python train.py --n_experts=64 --normalize_top_k=true --balance_loss=0.000568 --norm_eps=1e-06 --batch_tokens=[32768, 65536, 98304]
Below are experts of layer 10 (counted from 0) of a mixture-of-experts language model. Rows are named router (the router's row for the expert), up (a neuron's input weights, with its number), down (a neuron's output weights, with its number) and show model dimensions 0-255. Each number is 500 + 50 x the weight over its row's rms, rounded and kept within 0 to 999. Numbers have three digits each.
Before each expert's rows: a language model's description of what the expert responds to. This comes from a sample of Wikipedia text that the model never trained on.

# expert 61
Articles, demonstratives and quantifiers opening a noun phrase, such as the, this, each, same, first, such, in ordinary prose.
router:471395529539489465534450501502483517469517494472462535493430468484475565559559509494482557560522476474544578585487503509501414495562502498493536492524516472553463465484385508419543495554460453381533574424505509431565504481462565530496467462566424527518567512431422479559495525512421406443557483431591464517530449512522502546488509519449480512536403394347437523581531460452511479417591647427578549414503571483390600491537479525498461489495484473549498581545444543456463392541480516491524524540594474528466546477514478473500532484491483467440505439550467492507527441504493464522508480484460508439588481438513565451380434420506495510467490490425578420518465424502518505431460574447610486598443516493470458446495510532524476537523411559403524630467550447469477536526500541
up1:440541508509436520432566470529453545529464456477546577421553469553488501516460543492499525429463504520535522449462610583479395396528579462507515491598445537540541425531519504460458437489470471411520519457540510556482416552533527555476546551581490534464457549461438453502547583512524487474437615603477454488582434521612565434495481478548461448397505455521476603518535480528587436482428485406602538527507605546465565478487451506418479461502544539593458421507461499456464503527470430504461545468529415470503596507538601459447492527443455489544534563511426474508463523546607444438492544471466503481591479432471516512532470542527448499574453495506593487486513499479493528506524444473553563575560425606606575571518473523448423467539490528500539524519458491473545427491567595
down1:519476540601491547520524571539421543506456434415522479470442533501424465487424453505474448492488480597567536615450557479620523484504431551497494544454454477565450483533483537504519523545459471509500548591515572529542498482497479497496506438437409501418501405452441555448485380563487490425511512355408558415515510392535507533405501582531537483512457444597541455495557563490462542447520524432537460489462530506668470575453522411518417521456516483563481503419545477524456500467609481480550503470415530497522510556524507527420482427447434444568552512408467486550447454501526497505459368423555459525392542489515453528474481456528474550505422508488494453416475544446445567458501442455497434446496462457475463560536499530484537509486524598541506523436447536489480439489541462
up2:473431480506464591444547446501507563477474472475492499427509421504393618419481466400649522560550428482520486486442521499525476475463447439526530427453596445510455534419469504517527462572456421442511529478460484539519531579476520513546488504475416531562536517611492449438531603582480473429551555462545444518518542504551482488528431535456462492505480503520478496418489436449467529348568511495567452530560576483521499588429506483509538451574498359453528525482536542505506483493486464414549550511453535532609564524566477444504475507455585450587440464494450528503486496498600442521551491431460410414482433463512500516422477429545590539522529440413564454556604464506543538472447521495500443501405543586534567475470551521517556540411473511493557564547460461503526514485472499
down2:440525544429490521554521447460441451505445454502537521480460471518404512521553465509577524449561457460558543444504415462400503517499439497502458504444554468592511554479433553481543471529555514464519496564473488487595503398527436397474439497516472511484494557476545605505455485535422508529464515527465499377379549444477422531474502592557447526445541539504427486478476439449407496551438535544395530516501518478513464509615434507441498444511483538478538484580448492501473582416491478453586581522451475510504547398479513548530512528471617499485475511432527445514601534497588451494542472565579528501489553528404457425547435487497500606490545500556473493470521576523516471516501512448622427536496456574565473471507473610626577497504481455446565422457568496553430465423563559
up3:548487593528505506379391548556471459548486578506520450559524451403447496600483527489581437548422486493453561483473537547493485546460529540516492504490535474533453490510450409482432555506473570500427523536508475460556502540578462561425451570529368496538449486545514498401533459464496450592459530426381497419565467490500491442487459455524530506468430435460509413552519485484443554481501563466446482514500543496475493501492509414474465454453526456498575497457450573430510488604514533511499560541518456417503512501539601453412576478483578465463555469427482475501538450582518579572453571497490467541502463431554530542514478397440513562431485489503509420435426600433534449519479455550417485445559423537599433398509528428495438504567502478528557439548530563464470563583578466
down3:517489495444466500465595427482516515444528531436568500395426556513492485470510487617488500460523549518514506448598564393474588483542547489476514480509443561521534536505471579530511513504530513426473497548493540430410561441580468456448432533455487503533498535523507464489509408481522502448529478506515415557509500507635586498457534675566527479533462465389444508469511503448457456476542429488548586513525572586467513559526494456540592445487527487551504534497598463414523412460556478496520417482586528455498541540521527544493446579470458529507566497521532434531672396556501540446455439458436496522476577483454508465443551471562492435507469566518476612563495474453413487445505480523525525561445572380451582437472557520480550564532532486464426518497503590511557482505476540
up4:611558532409426396558482515433528459407463516502572484499360552494510592497484480567487446559593511477519608592488536524471420450491510502517515478532594518517590463478546506551466508543494581537484573365463392441518468542539531405505552497509466602475586469550478505600458582435506505528498585521581467537523540557507527501422494572527510484565539518487462494499497525516523500475619487464538506495465512537494474430422542527541553481371454548549424473598556472465382498459490462579545462509551477484475512460500488498432604450476542551588447527500518524558423475424485443503428501499484482446431380463459431560470520474463466449481555444525458567452565573448440420522475510503484493512516502486549432558425514448542465458480510471584554520527484447476527486449496476
down4:464489571611454575533399421492523455483483424523472413497521497379516562485456507489607549421503501515541440506502565451573512537497505513579488473397478531506536500422437533514546481488399549552544500525487504448557433523428456465458527568475498412580484533412542484529534467449536470568506551512502362528491519510597477473487466498521512486561490498461505547521549509508505575535441562510504477519538484549476514400534540405486501540527501546500453435486458394444498392500576395391501480539438461480411441514501539492468514501484517483458483509524472539423467445486405477418494532452413521512499482459536469496529545434500461442459562548472499523495447498432406563538623577480588509521605379399511392526543478465401453399513491570511547434510535486519413453451507476
up5:532593491546516543445484493541499488527410534423463539477533482515450488522496592566509565584482526466457522515483530491446558473489513489488518525490415442491525492620476515484438482473480436476457591492449501409469560504450564460408466584581525584441610377487415583500545560541498434526401545483424581422540517476461470549530528531630485451418414459510503552547529463418448462451545525445466487522518554514583459472484430456468435545572463472452500512452364472454538522538539437486521565447482522459451611463536480518583484543505616488498448560575467528589552545445499581494519482532427554447501500399524569549484517486483561401539587444469540582532514560471502537511455525503543615537407400557511568510517496539579514514473557505552503502500464470503496485478494526
down5:466472511413464489540573449481462523514493525529437622563532481518424557508483511496479462588519515486529596476488506508552436464535479602498415473467504458544412389577460469525334559528523518547445502484616559507563420506551512474460492578513476527540564508479560468514457509447489520453489615604476464485510478502501515623467445480518462404557465498549493554522503557516476483451519526453480568516447448578491442551473584561497457534564465532527536385544570481559540454517504581523539449478543470512545428476444461456443514534472490519544451608464492510522459472531484462516503500385436450620541540487522415455560487506555445508467577551541478382444415544491535453416561424531501430529513412584492442507489511489497630564537444468404481586502478440498471488449499501